{
  "router_score": "sigmoid",
  "lr": 0.00954,
  "dataset": "wikipedia_en"
}
Below are experts of layer 2 (counted from 0) of a mixture-of-experts language model. Rows are named router (the router's row for the expert), up (a neuron's input weights, with its number) and show model dimensions 288-319. Each number is 500 + 25 x the weight over its row's rms, rounded and kept within 0 to 999. Numbers have three digits each.
Before each expert's rows: "mostly gets" lists some tokens that are sent to it at least half of the time. This comes from a sample of Wikipedia text that the model never trained on.

# expert 18
mostly gets: "5", "4", "6", " four", " five", " six"
router:454474497515502501527489503487480498512516515504516517501469510492520476509510493471497493539497
up0:495507492471484517529461524471502514523535509492499474477474517497505477499475496493496490503469
up1:508498528521511523486486501513499536483525495468488509445486499472547501503523512510512524510484
up2:479479508507516495477515501495515483503502473499508513534476545490495562484520481510527516505487
up3:489529504525545524488529542489529501494545538495497508526525469465490494451496503501475509516508
up4:518492501551486484554452488504483495450510491543498506478506526460510468527550468533477498485486
up5:466485466471455455482523516528511455493471537474469496503505480521466533514487510481486448498472
up6:494504484485478527489513504506525542489514534483537535520470472475448464515537485500502495478493
up7:507490511520534494512524522520475534557508527565494510487494535485494518546490498544486520518514
up8:480461487490495488551468504518489507472477506457494479527534529504515480482506487493499448478486
up9:486514511464502538537485477485482511497498568533501529462492469529506476530533490512558492503520
up10:466479503530498502466489512517497532483502519554500436429479490507509499502496511493493569482538
up11:502471493510481477481565508566449513502485508554517467513521481440506533476527477532518542496486
up12:498492533489494504476472495501484472555477518497502461418512471505486471504498508517506493489517
up13:518491533509501550532502528477535458448498506480507520485520488499488491458512504505525487527509
up14:498485514510531497512489495519585485511446582501532498508523469515493499471562506496487482488495
up15:502455488505481487496486508520505534528503473533485517479527499478498489527468484471529520515513
up16:518493492499494500473514486498511510459493491486489509474489473501525469466503493522532442514497
up17:499480507528490517542526497484491521492505551453453507462489476478456512518509503512463501470521
up18:500508438564488513505493475505557582541502517530515523537501488471550538504526524477540519531483
up19:512492511535460510504495479480509507501464527511473496476479488512538494470491528480547496492533
up20:472447525524505489513461530458471511514530494489532489409482467512505510466507500506491513501472
up21:468517502507484491534490498495507517484528537491514545487494495494477530547494505499494535510472
up22:494505528526487510510507489473508477490508483541485518497498459509556522487455474498538518530481
up23:515542495480499508528542484502522512488485521484485467494459511475537465480537535490489472472500
up24:472456513493509544535499493487488532464547532470517485498486495523530486493516504530506520500514
up25:499503499505477517497465538457480527531523505486489521508486521521544543505479503538510490472482
up26:514492454479465553534479515515519434510479430515484523526476544502530528444487528491500465495487
up27:492509498485499487509490513505527480496496500518494544522482506487536471500540489483533492503516
up28:457496580527500520523486474503541522486504499517470504452503512467492536466483474517503529489499
up29:535516512486529491496506498517480505521497542480535512477492497509513467553506499508486516499520
up30:478475501508527536474484486461510505530520508500501482487483471461514461502460485497493464486509
up31:478469495556499498504480490478526550525554527488541469444523497500521514477517514510497461503500
up32:475486472503529473507497513500524489501443506520511495478480507492445518487514499508523485474484
up33:482477489519530463502507517506561493513488494493492447570459509509473482502538497521472524492486
up34:526480561512490514514510504538483519530483507526519487506514509489588547457493523486494494513516
up35:527518512554502500527492496481505479507506485516502538466510484452513492490499471488498535549500
up36:491480471465541484491504470508508473520496496475509517508484554525484505473461490506524494463501
up37:519490512483477498497512456514456496492505551462518502508480550523496519521513473506446525512497
up38:485476494489498514484521527488511518518478473492498504508513478467511525472509524523524482488543
up39:480505542544512480533501490507501512510525533517482503487507488532444504518537501478486517491473
up40:493519470520495498515485517505460511540498467501529512497546525474501491521504526489465479563517
up41:509493480488501496522488486507479483510511495482532521565485515491509527501502490479468527526517
up42:486516466479541496472503551487518488500453477525508535522528502516539515488504549506469514530510
up43:474503467501514476498496437502526480539472492507447466517510484442509496525508480511538492499544
up44:498445452461472511489458513478494507497453432505495483462488556524545494488469503510487509558474
up45:503502545455503481483510489549533535507445476503514484496508490502466440490521510491506461518513
up46:545509494500530436536480528512484509457466508506515522524459491505489474544513559490499503454485
up47:462498485557518483472472509513522437472492508555521509479504441438527496503490462507475486517515
up48:495507538443513515489500461526509460523489499529462443505532502506533525481492497494516565559465
up49:476485475546511526528493515530478537469526530528528523470508483485526481480495509520515530463491
up50:506492560504504541457476469471492467520517497518457499529521487479457513474505482526528499469486
up51:489479537509510529501458478490492432506500440477520482483507528469460502551456531498512518519523
up52:498529511470502490501493519501494510501477488528529523516490499507526492545455493517498461496516
up53:504500518531515516504483511504481508482503500519494545468483475474510517516458460483505528470497
up54:504495435478508500435468518526479526500534499480497460493479456464485473503490519491505492528501
up55:530530512506513484509515533497515502497483480486506457498479478542519490517529491483502506562530
up56:514530539464524523531541492516475496515506515449509508525512491538494521470478503476471506498506
up57:450561480454517501501509511491504508484432497530454464532484471536493474499480561527495507520525
up58:528498487508511489532518542493446480477547480542522501494515511533472485461516488492480487543487
up59:494498502573477522489465470514493570498504486489506530488519490486499539501504517509482515540479
up60:457517503547489501502492483480524488495476482485482460495474483487479522513483526497530495503533
up61:484481570454545499477523508473484506508518489480524522476508485487489517494549493477520512514470
up62:491541513529513483508530508482489528535512565519503483547476506516480481537557500497517538529504
up63:507495466527495499508465489473460490468504524481489501469477544464509486526485502498505500496483

# expert 3
mostly gets: "2", " Two", " Sub", " II", "3", " currently"
router:459501535539482478556460473530531457490522521498514462487478512465515510465523514474508479535465
up0:507489521498500504520530488505489473521554504462478484517491507496473464527493507493489486438505
up1:493515539495508494500498502512532467512495548500474500548485489517472564492554502487517538522480
up2:464510505478489453513510471498511521514514519454485498505501528521491494497466492516470519530483
up3:479527535468518476499526514517491476470543525526459520516494510436461496499517465545478505500528
up4:505480499505487501509503514513554501538492500521490550539519478485533473489491490471550463562480
up5:453471453514477463505509511510504549502535482538521495511484474501498508521510498519462476530489
up6:498508507541505503473507484479531493512504469513520476487468524477519520536511511452501483526505
up7:454500479459503482500517503517520496487465476489479470549510523509482521510527506484502504500518
up8:489498515500578497482489489488534498493539494468488447469474492506464521501482530487479501517423
up9:501462521490473470517512513492503539517473531501497524502501499524552508478486492506474469513461
up10:476504525496523487501528482494516457489483534524508509499487453484504523504529485505533517509484
up11:504518512515495520533543493480467523502509493533510471488486491496551571503503498506482496503482
up12:500503486475471493538512462522489464521477465502490536491475496539562531438472480512507504493485
up13:457518525530491539508522467494515483503515494447482457511477472474514482493514499511464506497506
up14:497461506496480496553487502547487498461514506517529456470484485491500486509500512544516536507496
up15:500518519497492523521491473522528498487539526486503521500472504488495490494478493510525455482501
up16:530514525481489469468493519507501503499481536481506497491488547505526494502495525501504521475519
up17:523497482488501513518515473504513503536521486503487497474486512547544495484492477480498483482470
up18:522491488472499491522504482509530481512573506526514488456507487471478494474528467504501460545522
up19:499535479485514462514520501482510492504475519488500507526459528541468517492511519483530503488496
up20:485509532544501492509500549519530470464500500448488506506502471495505525498464528522502496482519
up21:513503484522505495486467484561524546464486540478524501473494522549470510456470500516520510485518
up22:500512512509490518440566503485526485542478497493436508469519486502538504471452504481483500523528
up23:506557538505487548515500518477505490554505534473479500521498520541487524474495537484545492470492
up24:516528527532517486469475505497572492487480516510471483443494485519454483477530522497520487487461
up25:430523524541498488496514483515521471512471499498452528478505514485516496476481523520487502558520
up26:503531472511475500559525511488489496475476539486528488444507530521494502519523510497480468498467
up27:497492505465503486511451473490501531525477498527510480509464502527523500506442529499529470521486
up28:482471503489527531488476478551500488521484505503466490536514488503498489511474511523487489530517
up29:532503486502452510534489453489475465528523461528515501520468492508492542539518480509541470544515
up30:465438542472491514503469502507504541487526483524527480511475483488523481489483506518474455520496
up31:501538527520478495521514497493497485526483509485537456533523529500498503520513534507490473489459
up32:481529505497481440455524491508470503502497452491497492506489517463518480496508504492486497503494
up33:500485502469488453473458509512487502475522558530493512479491527552524481519509548495525531464494
up34:462514513496496492517482494506481519485526503514490503476464488481512489451503483507484519546494
up35:502520540507492520516489536535527486463554499441544471470527496486521539500485481514478443477474
up36:483543490475520518509491495478514488501467500506522556465500496482530508510488487458542507484498
up37:493500510502502473502501459532492504477482540501526521513481494494470514493506496481501499490519
up38:485499526492511484527523478479524468477522503509504538456465496551485529519515521502523540509480
up39:495490476485486521480474528537492526521556514528558493457519468503508525534482484507486520515492
up40:513530497515493454481529500487443480507508537507514445533445475538483513521520506500536475527481
up41:495494473459507526480481452504508513518521531502528468497475497509503508508494513495492500478516
up42:470513550493500498485483505565513506488485527516495472492504443512496482496500501513494538530506
up43:432456565524532517513442491501488536519504519483486506506530533529526509485518514521494482536474
up44:538530520504505506503508494518485453520465514532561485503534496524545491524500477512470526527489
up45:519490484497510475482486486493514470505472468477537521524501572523539505517486495518466458529483
up46:511527531503489533521505507489513522485540500431514521446481510505525505499479514516523485516505
up47:453478477524501497515503506547496522499506525482490508458488443438531518498492487517487506488496
up48:495448493481509504483488482499518489490487455465466523507486504475485477491465467513470499525517
up49:467507501508530492523478476467462515470447547499494530517505555521490509498507514468510486501467
up50:500513542522518510486469516488516528499501537522525492491508460524489508493507519487515452515473
up51:503508516530506503501469510532516473499494563455473496500507499490501495513511550460492510528500
up52:443532532514477522549510510517491516522490483506481454486487482503492491473515510486507500548468
up53:501491446500493480468463492505477479492466501519517515460463489460570488472531506452523498506479
up54:507506502498483485515493529510486468533506510529498531527479458484519475486470516487488537488520
up55:488474493504472516475460546488510524527505514492501535517531475487517501488510513502501467482515
up56:470549492509498532518517466514471529492472518500507460493500486513474477540497480484492512527519
up57:524479524455502526501480496492504508506514493504466485480527491498508512501469508504512507475486
up58:448482504478525473515509513520481498486478512518487512468504493482461506456539462504508533437496
up59:476510491481493487483539522522512520512501499483540473496489519462512480557515514458498509481511
up60:496459542519475516532520476496510473479503503490511517462487490466519563489482487496493477478498
up61:500511480500488512517499488509490511482503537520523527514524564468472444485509527499571483512499
up62:508458505519484518513464481517503526515520473456525495534461518460484534455525512497513474534523
up63:481496498493471527502448478506532486478503507503545473477481494529523504483493494471523511491473